Experts of a small language model.
Size: width 224, vocabulary 8509, 76.3M parameters.
Experts: 48 squared ReGLU neurons an expert, 8 picks a token, a softmax router.
Training: a variant of Muon for the experts, 7879 steps.
Below are experts of layer 9 (counted from 0) of a mixture-of-experts language model. Rows are named router (the router's row for the expert), gate (a neuron's input weights, with its number), up (a neuron's input weights, with its number) and show model dimensions 112-223. Each number is 500 + 50 x the weight over its row's rms, rounded and kept within 0 to 999. Numbers have three digits each.
Before each expert's rows: "gets" lists some tokens that make up at least twice as much of what it gets as of all text. This comes from a sample of Wikipedia text that the model never trained on. Tokens count by the router's weight.

# expert 114
gets: " in", " on ", "–", ", ", "6", " In"
router:568557529510544497537488493485524474539436474448462473603506475464478563493494436533520523524534436393505540483556475478446550569569523546522503600486409494471423472486419492582499569566426497539446469511556500561442587532503486415530508471452485510545501548499593564488478428491570482491576422396561503544542486535458594493426381526592
gate1:521487500581492520569538543388495508515496492444511491553485534526486512571453472555455479473409514432580479461486466475482593494400576509452508451497554495544359538456540495564511516480455431400447493434438613486535519522549558491471545519574559468472411438560483527523480449490502462415548543436521601563569533526452473506430427576516
up1:487465453482400577537472438545461503500454436513450492467512531473514635527474577589485502482507533436607575473403482452531519475534492573498500491512583458510499530449519436491519440502562523494576535573488465495527466485431388475532522537538473522491503556442513472532556488526420465514449489547541462503503470409551426514545449489550
gate2:582506450487536519564563500509537471468530557448505452468479462537452515445526514518517509514592479536468500512566558386499502529541546605527479383443470520491480557390489500407470454495482555503545535536519378593513442517497579497417415475580452568539519471590502513537475545474428426514480418523466493499476549554435512554468508482472
up2:570533481494525447520464472467490584470513460537444510549576461462462512458526484496481536490390537433474554555553514515488444511453475546345527483537559451503493546480538474472463462434552460472525479539477504424496528472451473585591572491494623385534572505437461551588455495492517536514453502530479539497524534441466507553512465605503
gate3:552531515549489443530510505506553528458550496610555451573506526469388453425422565489563570497461484408535480501543486486568521559509537456490577564454536434451487522565544488479541557603417445473551529589477449386421558495525522479450502473440521424459488507478489444504504504573498555480503498613504475509405466456485504426428467407467
up3:535556469489469458478514607457422460451451492513366428425475457644474529547586554507501528464482467564493440400510554518473499451451536474573451505564459554332452538512548574498538487592535492533469459506468558559482517560481509528517491487527679525486520467498589559458549452503442433524499532539495509495506515546517450466515530458528
gate4:501505502492475514523574595483481564514626581463460536525473487518443424458479421415489570449441507489393491548459473547545497517470495501456496422607497517514469522554496579527493509598514458439489439395472522487496457522467550427478462524413467568512511534486453420494489434520492576552538520504443516515633478523517520484530546502551
up4:454498476425494422424588553493451471538485427449454582509512455509476472459520458473517481552399510560489469483523632593553461528513523491466520568487500490447435510511493498558510556465519474584514442447543574471476546616458466428537427527467580489529447448470563484512582538511462505485547489480478489460489516522470472444453533534403
gate5:454511423441508522464573486474519505516587516566487555528485392489570496553529553506439429536452504388491623544405485503500528565482448595476493491562440504553447539519372584456545523516503456577451549498381455520490452467498459494516493465448488481573421532556403502519574516489540450481521504486592492488462523527470527394530519537491
up5:514502518390552478511576474548562491531544536510451558533580482598439515538441488434538391456461458565500549498426550577472552424477458550497480472533437463529535459474512497506500455501592528469476496493569533476518579482523506383432488552365438471509566485490541536393521514518466613453534556431494523466438516493547582506620464530494
gate6:506501552537544565504548601473425519561523397549556463448496523534489473531519443482602503444532488497488480457507502511480516460433531488600490513538459511580495490502429516457447450520523469525524488555475488512454471487453413514490514572457450501456484479477454579485470491480539449435518486495446438489447503467439486528532470550586
up6:495563582425448510509468589449427435449570541470386528601551527536414443456507438557494537600484383473446473431463483474435539512425438552459492518493471464540446487408530506470499513517441527435498465523471540488538513627503527578454499509523494582426511582529490443544529480499543566463419525488451549531524508424429556421482539361514
gate7:552523457513491437403510373443528559561448473573483550501493351533490375590485489476550448476453425461516563538576467502529498487496580502509477550455391481513556550571476464526431552545496579406446512481408553521453485480590558541470523513573528560472556518506458418486456525583562513538516510483420486498512464441498568503458519638499
up7:595417451443571458567598516527494536546523452584583442469526502514579508599512518507492498482572503554471567574570562514549585501460512436451477478495433450556634464500525380577501550491518504423385522483620462551547493493500475537564459479378566446456536450455497524403509492457480419525545513531473490480504529519545529539510568524543
gate8:434504470521613498489541483503478437562626506474557531516480467581387465615515505430584462484500553465513594439449413524451597419520502480518571493518526529534533523511525489477560469541465568572470530493464501626457393545407427518495515535418458509559504485472591500471527451546561579502508491431525552440519466468468454519487494366516
up8:505470435482510518511491409488444521428510498474481513444441526509463502446522421537497416462483461458440537421551478500559452435480466600462454477490546525528442544589443460443539594474450476485528466468575549469489534452514487452521433446467527515451489574487456589467450457466511499542447543579530504565555558532576510557440464536460
gate9:469450563478495448493517577530431525511421541611503552528544544499503505486428523549454567525469398487537591530498456451449549554496515520513484495490527440593526580491525432413545538574500432518448577383421551402504455515463516447552554487428440531404443484472589588531485611452443462529489410521593433513517377527469450442508431554494
up9:545597490579484486466509443488476510583535562563463446454549544556532491551490397470437482484535549481599521509467491581460476489454558522425452443539475469549481491550451530488508405579533522519543484434509539439452457523466598540483617536486494510491418492485500596507469611588488467456493514559468461514548381401451430510497580463439
gate10:503550537581520528508516579503491417464537531496503478487495478547516523525503485531526542546522480393517502453465515458502525393403585513464497569508551598512493575450447504433609517573533441463555405552431603420490520374511497455445502441605498521600416473486535531473522513512564595533532422505481478464451593475490583389527471491547
up10:495490510542504508477477486632477579583403484412445551521425443506466500524493567508512523617511499423465534522554516486444480510480473595492474536451541491538492461382492574470579502523447497583498431529574410448511632522563527470472436555437488492514430467598508514569476579418484478463562426507480447459451484499589425472498490515515
gate11:495520467462608364568539530534504487423398475424530499468480541575519439538511495455492518534522576487553588588525445498563551528518564525479553484519463515506442427514494585545489541524468482520588388506440480446448591517542493494498473487512569412463475543530526491466536495489568556522571399436492505463542479579527615501407441491512
up11:558437552528517502460472480402458515505519374505468510530521525545501612540586511544547534550416593464479444436526490550519493468554429555574469508467463428430429526483537498438578431515505557496468557492421459487587568516543572495512443533359567447592511582383520489446423497531457480495516529462570539531478510539556418538447503403537
gate12:526484596524480532504558490515478526527523453522487463586554459469469558526460534578459451553459531464511464519458551439567462560448496526548580512462490495459516566450531501538509504502489466406502507491444463547550576489485476464541499518539464552528559481426545470408510475486454538502401456588510452481419491476408510518484480513531
up12:526563471434560539459474583391480544488506481455508510508460472572500438537500483556477435521413510432459470517525537439482464490517521471494536511525492557472510562444566472547450453485467443515477467584499468426447512476548511515453594562519519520604481499445495446400433493472461463453504568465536579556408459442599573452559421415522
gate13:507503398468444575477541652421572468556532410523469479511496452426472516554435504535529559416471447532481586454531555532541419469423491489523555542535483544500475566437550517441518554485517517523504498541495487441521511473447408588607435592466547514544481552552523568479531467535461478457557486484491598560513493523498474478484517527513
up13:491535432476606496461503412486573498454463597533507494563461533408483483640439502519437514508491512526562571390531465564484596502499501497590515502437428470491598508560526501492490509456575507556560493389529498504432468502479585515473486502470509526565472491514468463519469483524465540494493470481448521476512514546539560550477474539582
gate14:491584487451616516563484376389512540435529498466438458447524462574571457498533468500448474452501493439488540514487530469482487502541452539531484437531528450487473516442509455437506515548504513521634500556478535429509521518462480605529517496424492484574410567501497555440559457487522490565519533470517563451531459496546517497560466419526
up14:499511506518522584507479474523584497507428573416490471566441466533381593498389517492524548490470547517468518472560554458552467499487474479554512537408559485518493554520482501467578561486562496511485531529613389485572469562511477383556438558520576444541432462474488502538431511526503551503553532479454479486487461491507507480439473462455
gate15:534422455565546507575542509543620472514410540437553474445476556547414535453462528460550518522501557442489499596578554490558485513592529494595441543556493444446455598512500511446491496504432514489558518490528536519476571397486517519576542479464504521544486482509441542383420567508475430483495478495564516479419410448460404542523428548494
up15:489590445509495449436498471477514437463522501480568536556514526452550532534471572564440352451480522458561411492530522451454505565459518567476549415523596555477585497510535564501514476504518485487555475520520485580556488472436540506432448548513545481560531550444462521517467414552518536480496564550523443421478496463463551468411430543564
gate16:547510453499502421524468538520568545478493577499517494566484507548438461558526523449425536623483445478399428472456570498493478494558512556458534513455407460415505512469360421510454500628522471641481463495472479447446403644444413459550533452405531562488537472479554591390480513493492572509485491491477527531527454420425534477471466406540
up16:486435590494515457391574424574547506527609578488516545484456477495552586515509563474504453568488627494520479490419491493577386545463410574547489537581493515611508406433514564489534506457488600570499521533448431614455522460556422436444485463424494407574430564493449483539550466543505451478421547376524501534590525597458514394473478457590
gate17:503476568477515506461495511556509484533522476463461450452534512488507567509522427512581551432427603510540453542415468404458426505476533502468530565545516516490476480427616532552492544433548492418563483495393501584482536476547472502511513606569515521423527501473524502540622544448470412600456509423415481448496539453487524418578539472564
up17:524434468480587505440389502445469467536526496358513541483490515557506495466558492465519438508542466501449467516546489526522472439454587488465513483522432515592534541624454476523515571470527537531485501561514467496449452549582485509569509547525580490485519545467532558395451520475498573473554595522489529513534466398401591461439549448512
gate18:531514564548494452430442627583537609548440445501441452546502489578508486518405510534548488439521508560502508505500546537565549541480514487595467454453415395426511532511409555570423407524449515487468499468543385579420461497479515463479480496468616521502475422524535480550409509437486585473504511472501484459557463491485449450532519545582
up18:498480589537460489455473495527542575446476590497490461451479445621510632555559517494494482406497493504591393499471547493487427512435512492416409461513475581539483554459472577552494542469557537507518484522507491482538545522509539430548494494509553493550561550475411479456421506388531545420504482498444507504508483537534569491361551533519
gate19:526448524516576434487473477519535506499549567527452491453602513455499507457629508399520508551520537599514487611581504565423502517598597455515435545508557491484532457428563514526562443440450492454500484532602480459404499525509528527520557550518531458474478519558471511394356517403534530516554492504406521527491475501511516581453489523425
up19:494526449454485471457568418585501515458491503538525524487451508472452485460463498548437555413550567485426541429465430538495531453435455506519485490551474563543599525406453483507502564497439444480579599363590492491511533537550600501555464555459477516519478423524487573566412416522446509476526461531450456540502555514550516510528445523493

# expert 63
gets: " (", " | ", ", ", "2", " ", " in the"
router:529533518505468484514389450496556436521443436496415508496486493451434571523471474566536430484531494424516518473525485480465505524484535543538512605480436465558482490457527469567494563566375509531557486433597517501456496542489552457547504459457475489580505549450523577508475462540497441498599443463499472532528447550487566500497458478562
gate2:475558374470596472428452568558503493405428435555454553426473553460509555513398532568592495485483488466483523578572578476520473573534525537518495445394526517485571521454561458494462456534429550460609582445536554437464472512500466564495521451458517459491427436454442522509514552529545497450529498503517494498537469477540467447404553421540
up2:424565554511508447562395538529516461514534578448528512489537512584503550470473438510460439520428544402468618489554503497469551566491438493558625394500534538524583562557442504534515418464393511461498513484396472502475532524568443494427522539584447504386506535513401457403480427504529506531524451487547487470489362482530503480462531517448
gate3:477540531537440494502446546406476564579506467574461461534420484535396538573501509578532466457414434444497523503464504510463585498523491496420564471530487422369534503435448571530457523546498458429486528512539449512460611491495562474508456571519531472429505571501525494474511512510507438465498463454604551460498516527591391456485503486476
up3:457512484480496443535556471447514470518388532541469514557571573501413530468515506563489463472489479458328561475431490517517451572540525487450482525542533543486457544500495478492555452487579459384532479470484492407428483435469488535554454532485492504496480431609500458522546482608475528513570573417518493518562476469489514543480433535479
gate4:533476570373447448503500485515392505508440490484507506435526475478454535473577482545489488612415445589529501454497502449473478488440514477587491410486548396492524540470461571429438417393518468445652461435433451468496413606521541475563573468556498584532535524442494568459466531422488466428540491564513543531541493512458496523567429496532
up4:445605431535474478569524422408480392544489469525515560503516524492500457435420477431593471428576507567477454553501509496410516473506498601507362502535499454494491419584507469546559448590469482327579513471467522530499502546446520531566415555479576508467530591509484577488486480475430468463579453516508401523519553466485469465485488490418
gate5:546442517454561440480452466531495536499510417553542508426515408420486465433512488598602493451567487518493476497524459508552589433497563591563441543427515526561436508497565474479527570574477432388520488496578505478508498569488514552440493506486529471505450510421491503552483430527435505539564573413455560523509585565553491457579473438538
up5:412491525539577499465398490505530427528492559511468498598585512473543502451474482488535545497497516480479540500557539424403409483508484409548392458473499505399550428544442394468484501529467533529509511615547480486485470505556516480529553492609597417492465526479410536543463492492496508539509536376540456521525481494506459493501505423454
gate6:475564522452480519577447478527544493448427430485560434438471507463502502430502554563496403483532499479459517435495659497489540456458504495514476515479484486566483519507482481503517455609442471471589522382489465413472484448408612489590509460478506626418557598482471610470471485481434468542562522465490585477539363562456561471541518402567
up6:595462518565502463533393495514459494510430423519539505458399551486382478425459462528544527434564474465556513464532548466475473501545467555425580559477544510474486532530455534500398496532561590447493435428495561472542529550407488529555643552565462472452453549560513492485487478568404517465486625386542547484478415591429483424552481500427
gate7:443540481470527580440478542485429557457465481484414457547496508550457468537521501552504498578480470378429602407535448477497453647534528527460537608608464531527377528529524467482590457555532491564462577521550495486502574577514509486527463433475432479551535551476420497480472517530504512456545523523613493454455534450549542483436590435463
up7:516528510445519446538467442473437651459485407467501548482485611476508505530474450455528477587502508512584564522467489482431501558551445481472465496491508446555481429475487452433492509543450510482517519573439526534526467546491478531345509507503495541485451512538552502575507489508439385515499522559522480445454494487540494478477478480455
gate8:450513479470484403517482442547527453402404514455439486556542458576390497493521559434468578499479481499530528445501449459505501511549407577552417462490477468558513539496552529591498526474484499485516584563470569494557521482491448499556509532549512488495469481457468467537433515424542440378656516516515543550494619401421535438535443552524
up8:498505490469535527525464448517616493467525468506535360533453529494516517480593578586516463436445533407478456520516569519516527506473539400555503530446448499542445530465554532446459525577595448496406527512482564449548555477457485528512553537513462498496513538467560415445587518470516571460524527522465551495496460475480522377528487439470
gate9:537469429572509514589521491531512586444451551465407420565472600456445415503462451494443531431393441486545487518499483437556471563461550585510444475464512551573502473536483499469556541604522499429494483573432574460487502354466514488500550556508550482595490548482507475530443496541536583490485445452396488450482443497521426517478467416469
up9:482572618483531349508381514425637514527509447452443552499527581496481448494568525533444454497588536532539464463464504480485487440508564438516377437472565472475517458479487517521444506524536532498488444499419523483483525526500487476530529539510547466538578491556537484572464447419546496510499518518514483541459564554542452561498439536502
gate10:568526509593512466495545439453408541410438504505508430521396518542500497541518408449543518527438579479557584443435483513489456515490455553546490430472541449499510542506468567525604537538456580496498488520531529497531481499542500522413508502526415467526566506510418477580510527504532536508513605504400412445532473500469496386475417439539
up10:536613521542550537609478527529504502592577499420479511524518529458529400457471555455542602435520469484482503526502499480430492594555431545507576515529515519508516557594541545504487493540502583557572554463439416463434511464529505490437515510454511469475484479538450533516496500492482454490502415474508497518430522421463490480504531477552
gate11:530539546414489521499529513516546550539467522492455507489573459497533504608478512534499483465509575582529528538553475512505525492498601489493565561433435476466504493433509447406490483517476577426488525497524529493503473441481553412450473580554649541487537576489520484482527465475591428433489471471496426518492491413536440493529482575469
up11:509554472555413516576493507474472486464484483517477504581540482465609479402516444453454529472497579476578477424557477427452438506476441536536484525540441507459486524508532617440475508473567483471554543530540530506511592502435522494453501427394428481472516445597453469505474444576517585566473459608430514494535597463468467495516386488419
gate12:461550436502466443543568453478417533532487441590462459577469613486511499588454505546493509445482443435508568541461532596497504432413463612443528553621463517515548534523565472434456531503452492502533524576487518441549474500485503405486465498543568426571530516604545603511515518542567430549484425475497527508417495535514473533519498418530
up12:532488501529428533551441485494471483507400455491520473432559511413546604506519558523526408394523582501529503469510551466481532528489554508525570432463568415453548455523574464512427450509516416485516496576504501474473549491533487494464319488515499475389486500587535491484456561479462502452542513543510555452559468522541498580490472521567
gate13:466534558502461450503548618458479522464586318419548479495493523531481491581460534574508516505577504503577419452490582438482468422435520493450513492519528454541548465524531544480548461485456606532436490507407385523421443548519520514513582430443480533509445536498435526499543562513494461510513390612515534473465450480487469435529512446521
up13:506457556590568502424466510539511514471550507510495414473512439520507372544443422466459466370509425524520590518543564535481636495491440554650493532423480519506474589546517508451556530504467492418490525412506541457506525502548385455495534482493524424508542433503491492555477531407495544498583552481519548424550504519458513539448441560538
gate14:488529524490437429446501562504467460521495423531537408545498449604463475545521477591504485439544436561499515550407470466592507451488505562587459468549568513619477589495496468418573506498398504488491495546502458459462481461498468544399450505564523505509525541523532503468507460526458488430545537454483481511476449552482568494507582461451
up14:517434437471494483476533496531493472466555479539520586457610473481428492510456562454565401566533498472511460441491495531478509501555452489533525536543461582454558507535556496553414460562452495480535411448491489467425462551530464520559507583473518611487599433570398527525511501472447390472480447520395500510603435509459472513490456527459
gate15:409535482498482565520573406502414468552671505538448438495480460435438505459456537553498416513545525445551464545445537486536452530491527528408621517487539481560482510488545453429447563524445425483410432500486523479489588458470482510452466475495396546537503596493580432517494561536528521540471426477468531526519535551492475436545558475504
up15:506532524499558452528514501432525627499510503506526540445459457534479406436504424459509495540572478496531503510486413480493483438491520458579449510512505550521533488599462545529532528490544476579512579493519430468548507513489479436537526487424461605475551502516504445504540563545465607530559609424467497538440442413506464451548545443537
gate16:516589513457550507480479492392574542476427513497448459451484499459423508563465492499485455455532553493480568547464448474474534502521452588625479485505507404448523406542427457512496437547493504451603557464474463453508552440504591509453469464408494428492456545488566460577534543512456527490496465444435455520551568545439430489500519498537
up16:489562586430544460565478525491455476536542502546532679488556485473429521522506461416455407582520443515461449511456543485452429440530558476514474501477540518525565550465424433435448369405453423505450531573449505564436529582519498550467517490446540497537447505554482522593469532554526537509558516579529599584490522513405551525470489635538
gate17:511474522408516511530489473457482475411482501578527563496577446474451419524529521515513451570525427472393527410479530463472522479452487546587459391433508359465560522517475512501478436526529405478583499544456519573503446558570463500533510472554445454460462609521548505462493521352496489477496523504617566519492517549507495483455470427471
up17:500510508485430500503472474430518461435482530561479459576449496557499453528501440418597467446481537484547503481562559515457473478483512471523577431572525446487559445542435570451445430473521499518475473583520567505557425483499498445473538515501520553480574452490510482404418545475525505462448536604494457569590541526497474500439587480534
gate18:543507519498469586451505479430574496467455509561598537446412423575500487500496524628464504522476461514490459532499566514435483475472509520507428538418479445437656470526458493448494552478517546475526485513585515491459501404459553429522439566463567498571573532558517513547477556537443494527491441565581514478507464565403432489476475419548
up18:411532421489404585477505474501460590500516557499426524631435554459481507465471552520503489536418405516509602437461622503514461543516448491461445532506638475472475474483493430509475535463430549562502447531421434479482436502499446493487468556492490477527511484556396490455521606533552433494546561508493555536578399525434558566582490539444
gate19:471515504503486528452515568487421523531518531513467489492538521524464431417538524538542555517459452410545544454566430506591452534564422473508504506509512476602551523577530558530464463544460522461429531524500591465598530541522473505494460492480548488432552549536575513440489486535399495459567575409424495528581460454467431495442472480519
up19:552484487506525501530437494546479517559498455514543539544458446451448529554567532471486476569548521514520515510467520476480437478456489556554488578439616451530482495552496544522480436522529496552464548517487512538508481470496581372501542571532522507554480509505524523483512457460480516584499506483499542493428546666480508477461452490564
gate20:572550484419456435475453396467486426565394457427512605530500488518568425550491480504505458536500528476438426527525495566505551500483568517575548514498522509486539473495522438487526511498552576526504453382633445492497453523456538427625488461606520522525532428443457461398543445450406427556412584591428399540527408539572546512491579377501
up20:480544500573476429450570477512531562500500537420493465514436539440531480473488563523492570488479566536471422534547620591425503471419446491644462562505392568474454496481624450437496551573512570474545452512576552500529457488569464520457612539481474521530594485444475475484523529492468469518466428590545567535472513465502481505521439441506

# expert 140
gets: " =", " in", ",", " of", "- Country:", "a,"
router:552530515486511527536462494499504437546428443426495522477484417474439509509443453536437488550550452521545500473472450472442513576558493475604576517420475446541449447476386476542571567572487540620533467511589545547426514606501492476523565452430431539548478443477578517562516465548572407449552449394507474512579474549576551521495478569537
gate0:573459586509537466483540676528459417544522489504469531511552446519514522563554455554538539477450538509557539523428424498599540582514445561516484469424574566516453505423461428454525476460532492462559556519504523499399483558496485530530469615385498504605512510521528502458526483507504456589523492463457514538474580586548475465404525547569
up0:474554588495600528597465537533552533479508437514592548467428503482550480440538499505641465520486474351553535530464423521442385485569480495521457450467466563439531502424436551552556579586504555507466473413466425515465507610521534494463570448449522472476505548544491420540512530473546480468533454445492463428530490548541412480494491498446
gate1:543558417518560478388533463476583549564564539468455394528499473521487597485547364433509538514503499481601578512461541513509548622551544520476496495499443555499429491470549477463593520473454513442422614447466537455453593502538521509505474543398550531511558485473444517507495545529543516513554540410533505506552522498466526551478448472523
up1:471451564452462461456526531537610443433562505468464441486441458510532512442426471592585520506484500600653511465607489520553481499534581558478519489453463471513444487457595470474465387543507552520548451531564528464520521470500483387563432429517462434500571503524455523463441489518501498513476514497533553506422612591520507566489473420418
gate2:499476556468554481491554593625482450542498436505406513450590512453487565374458579522494541465502564336517488527403480508624520456494550421497515577537575540514508452502394578538558543519477450548480474459549481521481454682568425495481501517468495500536525447475474454443474452468500471459510514542542412525529554549436515481413566529501
up2:506466524457551522482613497468453468532487483504538532510498473564346573381505508450517525463468505458500551478493417556529497521546585477565452425464535475540550497575560463488537477462498513467462476440430474474572517497538510517435581447431543473522655404455475475486644538485544524480454533447507513499510445494342409555549549504481
gate3:528434568494565540492541449549568562513498619461542597478466471483558480549494485491488539521482429494562484529488546531519488518554485412486523529428507515510506435458465508420531461538444485518447473361500536609495534515577467583497479516547465485534513588516586430425537368458483559516486468444369446490494488505505474537558557542504
up3:504521493606549456489384553536550497496437511462424493576506555545525507478523567440517482454509455467485472562482514644481528532432474481533426509589516454364494580545486580503555512535542465511427476374647427397515394514492548441496515476528478509432555574479485505480423439430516531577511499535497428503570497553517554465488484456494
gate4:464520527510569530412536595531417479395452483587500525445505511445564509509430464530527506523575530505479434509402454481484454472581463511451493464504448591522447436415503507480513499547605511490448477539543503601400531571537482497426505494448540566529547463513529488572495497420490524523480434501427490486478502514585559476485471570488
up4:531457546453455438492604506445485564492479483531496501584446470551485449462522547486494599546479557592529511498569467445449480561501518550558520488395482492496486517494497392471518510429609543554510535503545463478541496541525494419679593508606505518425524432430476555568511532568468470520511536534463460489513465414540441513604476478420
gate5:446469468528575477557459519555540479519444518478615547455488598467483535427496448538552535523475408510394585436435521457444488500489530577501524509386486570466426571470470516439519435513541540502454483525492434517477528497552399483369450510508541532558547440614522565565507477499556451534485511527503472561534424487423505402514532519478
up5:420503520476593474452501557502510534514442553496504501511503458485516498521567418596520418624513484522562452472535465468504520533535538507387585616516492490510476555510454386551561486368427543389508575480682504476458534470539537534500457530489578533555527420441477483562412531449505496541540484573595555479476458420501480537483442547446
gate6:481458458448538531459511443503474548495452585547376482398516500482470557537477504541436427392569472519484548512406541435501523447534437536552556550493568595470489531488472534519421539555555447481504472543486599471478460477461535522541550427526524651461433515447531525472537477527550572401503423473431444551552499534412452468436486533540
up6:550575529467438573475440564572551583475458506462490456576471469500520516526491541478483528479473535562511514474486457490557608547506547501507428498511486508523477487501600495447454534598543522457567534530505450535467511549404499528476483484476506529536437481587454538502542572525403477541501604383544442476530491523464431483501517528633
gate7:476559501508408534529539559513531507447473547452492543556468448584517523533567545529507469445439560512572512512406519480443562472558472554570549569542585524522525563469566430464573562485523423485507490439604549525501501473554552426579520440437456583444414481472551489534452536413407432482496480447504467517398592577484476513500472560438
up7:333505472520539476494544515481593453483498502533450430417482537481509583504546516509555506534517450524571464437557549507535536587451573556495522584534486551500597374419514535491415440463519481468517609482474441555518595441515498507481471512449518428483523522454534468528509599439453534495503502567431529557486504626488506483490530477460
gate8:523541525518591526486482552513493391494480539471489454427528513489398409444544539504526444514481497542526525500487571486532488449505464575518436567533467500518467410502499571494490429503587369465569493490484569540494490436531513575532455631577476505440544421496430543510524481472460548564530493516457541494548469534525630474458493518448
up8:427468538500532500494514473437535472487618590512466515391562459466595495522481495559497515329483485578558485544520440612528537497483566475492536482583490446417510527538491409629500472480517493551573455430488493435572475446536482525519587482512487520455507519486523488512552549429525556414473589521479440545520618382474605438508421437464
gate9:453423509491462579590558570438515442470545506525563483609514485504558507512501479606481457454485523464424476507448510463527542508550503552553503389476512489500481590449428496465465499518581578503514487517495513510457549500566483429496435553482425439526523487466554539488464503585591484563404460527474593457459502492526484428395509449538
up9:432461494519575539554491482459438441531413481546521531451484514438555471560549546431472537427470459600466473509495457520553466526491527481526560503430475516491494514466433454422476450539439494512505585538529442465511486456462439539489473482599606499506476506555540555463537523462536421464539479610529551541498467397500499507500422416494
gate10:591415433382572458528507533433496470539525415522522499473472455471492551514498518608543417541473428488553515475465505450541472589527464515509583473577571459392504484525445567515586509588583524548418533550514490505414446447501461490446626464474487477505539454383492449524442551651528469537448471506504591424467532532494587498449466484518
up10:490524565505585509428403532630599550537475456490535430539497465494544406511563494475458430564521506482480485576492474454512514487520509462550419501535509389468547525488471534457521516624503516609566501445436539483442528491506464581502465418499473513576393549554464483495514437501528514545469428558482511568568440507534519495521580544502
gate11:489487487507454499411450460461468460438516557501476477564534466596447527515499498446387474532459490497454545506473433460586557589453479576561488528479567467509562473494510531448460484512374469526491444497450582507512561523577381541440437461457478585576506453505551499473417553529547464524547467544400492536520461450467437429519513550526
up11:471559476484462480513520550463495547533437472495450550577427467504530515494508549567534517490460450453520523444531603564452560537510572546535425532420562538472395408447402561602436520494569515506511500454586612525513472503583476551467527462493475465477519449549464597519435555447436488521505471468425462442514463605485476469484609567491
gate12:443559508436453517495494472455432508488519518539594511528424488470450615435512492494458520455557466552424483465483433452524513491502487538515456491530503509563494537419524555571499468539470528482662526556457428471419573498450477624523541590452536575477471557582425492522470498565429396472485491595539474500443482479456475505542540470586
up12:499492460494448596528455464476469506503545482506512502540418461441534608475490467581580463465540535558499460478541531521467436594482495438541537477494498456495556501443476489509548511606494536513460502519598478474545483500428504611445472532566508457568433498453470496521538505462467376580555502444443574422423534498507416550569427499537
gate13:522512529517475481528471558442547499453498530463487504475525429563487435501441533458580612557463468496489430533530500573545496558513582490504505383468471479420519501559463530491534511517492580528485502537565476350462451555487529561509439379433494524472576485451540518466421571529520501476622529568478507488479562420578424472423483478570
up13:463461524496522498511612515550474546506480533603565444528404429503488498556457550471613497538452412543522509531498540472483587517494461372514510572573516602566507423473467490602479515500480385531494533501505465500562591544512461477613528486434427444566545539536484549448541529489532517541592518514499446486470582489557553379487500568501
gate14:433580455482580544500563479541531460506542529472514452527425505513492498577525517477461455568436507440470526467466595545499557500466541562454441570537389373520467533516507540477609474558435570452445418611549443519493532440465488453475505490610447451425456511494429506504483475535478467493438540540452578491535481509535526520529565503440
up14:473458476439574624434547525600565590547561513437533533523441462513506511495558467479497572518481602479574491513524409354522411522548471485574531516440564546559564426497514421477524607447490546468503455535562501573476544569508505507566545493418522503573400414517466499459511432498518489499470442489529470426630468538620486484398455509499
gate15:566415509467448515550497541562372501489489526468430484513553417563446563507504521483509473391510492559471479547503518462448449495493523414529537546543518470549531450422525514524465469459537427526495491496516476547494475564499539566591585464397354542461558493406580491499435501598502428501488547539488503507586494477514508557537506532506
up15:464459511383440500477512582467526525459549548501550536393477526439549568440550518467465419477479478488445487507553504565453539527526497430449489484513406551387434483518472527533477401583466504561571546558430606423514473462482575599563444589522448521408438556529543538444437472597547507510526515461433488462573452496523604530511492513533
gate16:518467500566531494501508560544468452472395503561544580485532513455524471528574400529559494622476552460549437555426392510496533408426553505563472479480556558504441548484475601579541471464472515538619425500495447499502490421537525495480523506520506510460499447538390478554486537518469519479479518531518572469476436572447469526604544482499
up16:489506448407591410539547510481525511491532389444429492587474480494468455508508484450537520620455428530520531501494492474484483496479501488480537540527405495510553480551541299576614471538455523518511484492537514536543511393522443496452517539497516400424519429484560456563573495497523497461517497425516545561535423443474664482621500540502
gate17:502532547475531539472497474563478502533452538501502531430475496499484521520407524534511427571493465497524458462464479474583482428462494404544530565405543508573486506359551478442535624535493508529420493479520529496456457495461537473542555533502467466551500498483492453520507523507493536594496626478524538422505546602400535545473638509416
up17:529507507387532530459540554474546622524503390608526535444448463518599418518359513570567469421548482510554571492534521478532439511501471438546452565527478501587484504419563589528470508451542478567456495484531559546471490433499452559449465485495434539583530548480505581536513465530495497474599541519455492539410519511449432464550521477481
gate18:513543453464405459564520475517520586551551515533491576451505327475508493536566468425524467602518598603464519548467529537534476484408497578433487477502503548499559491477502530581494492559540385589513449560448468466472418596498526480571460519481436523481510469590555522522525502567511443505512480544497485451475462512519445526418574530526
up18:467543480457365566489553512521451566466437599414484478473528559481512445468541493603530457527537523499506457474546446539530410481377603525519570496527558508430419518541571410562470482452564468507581434497529454523497528524515572507518527471495497504492459524586504497578638491536530591452502425571466478503441415479533455570496511495535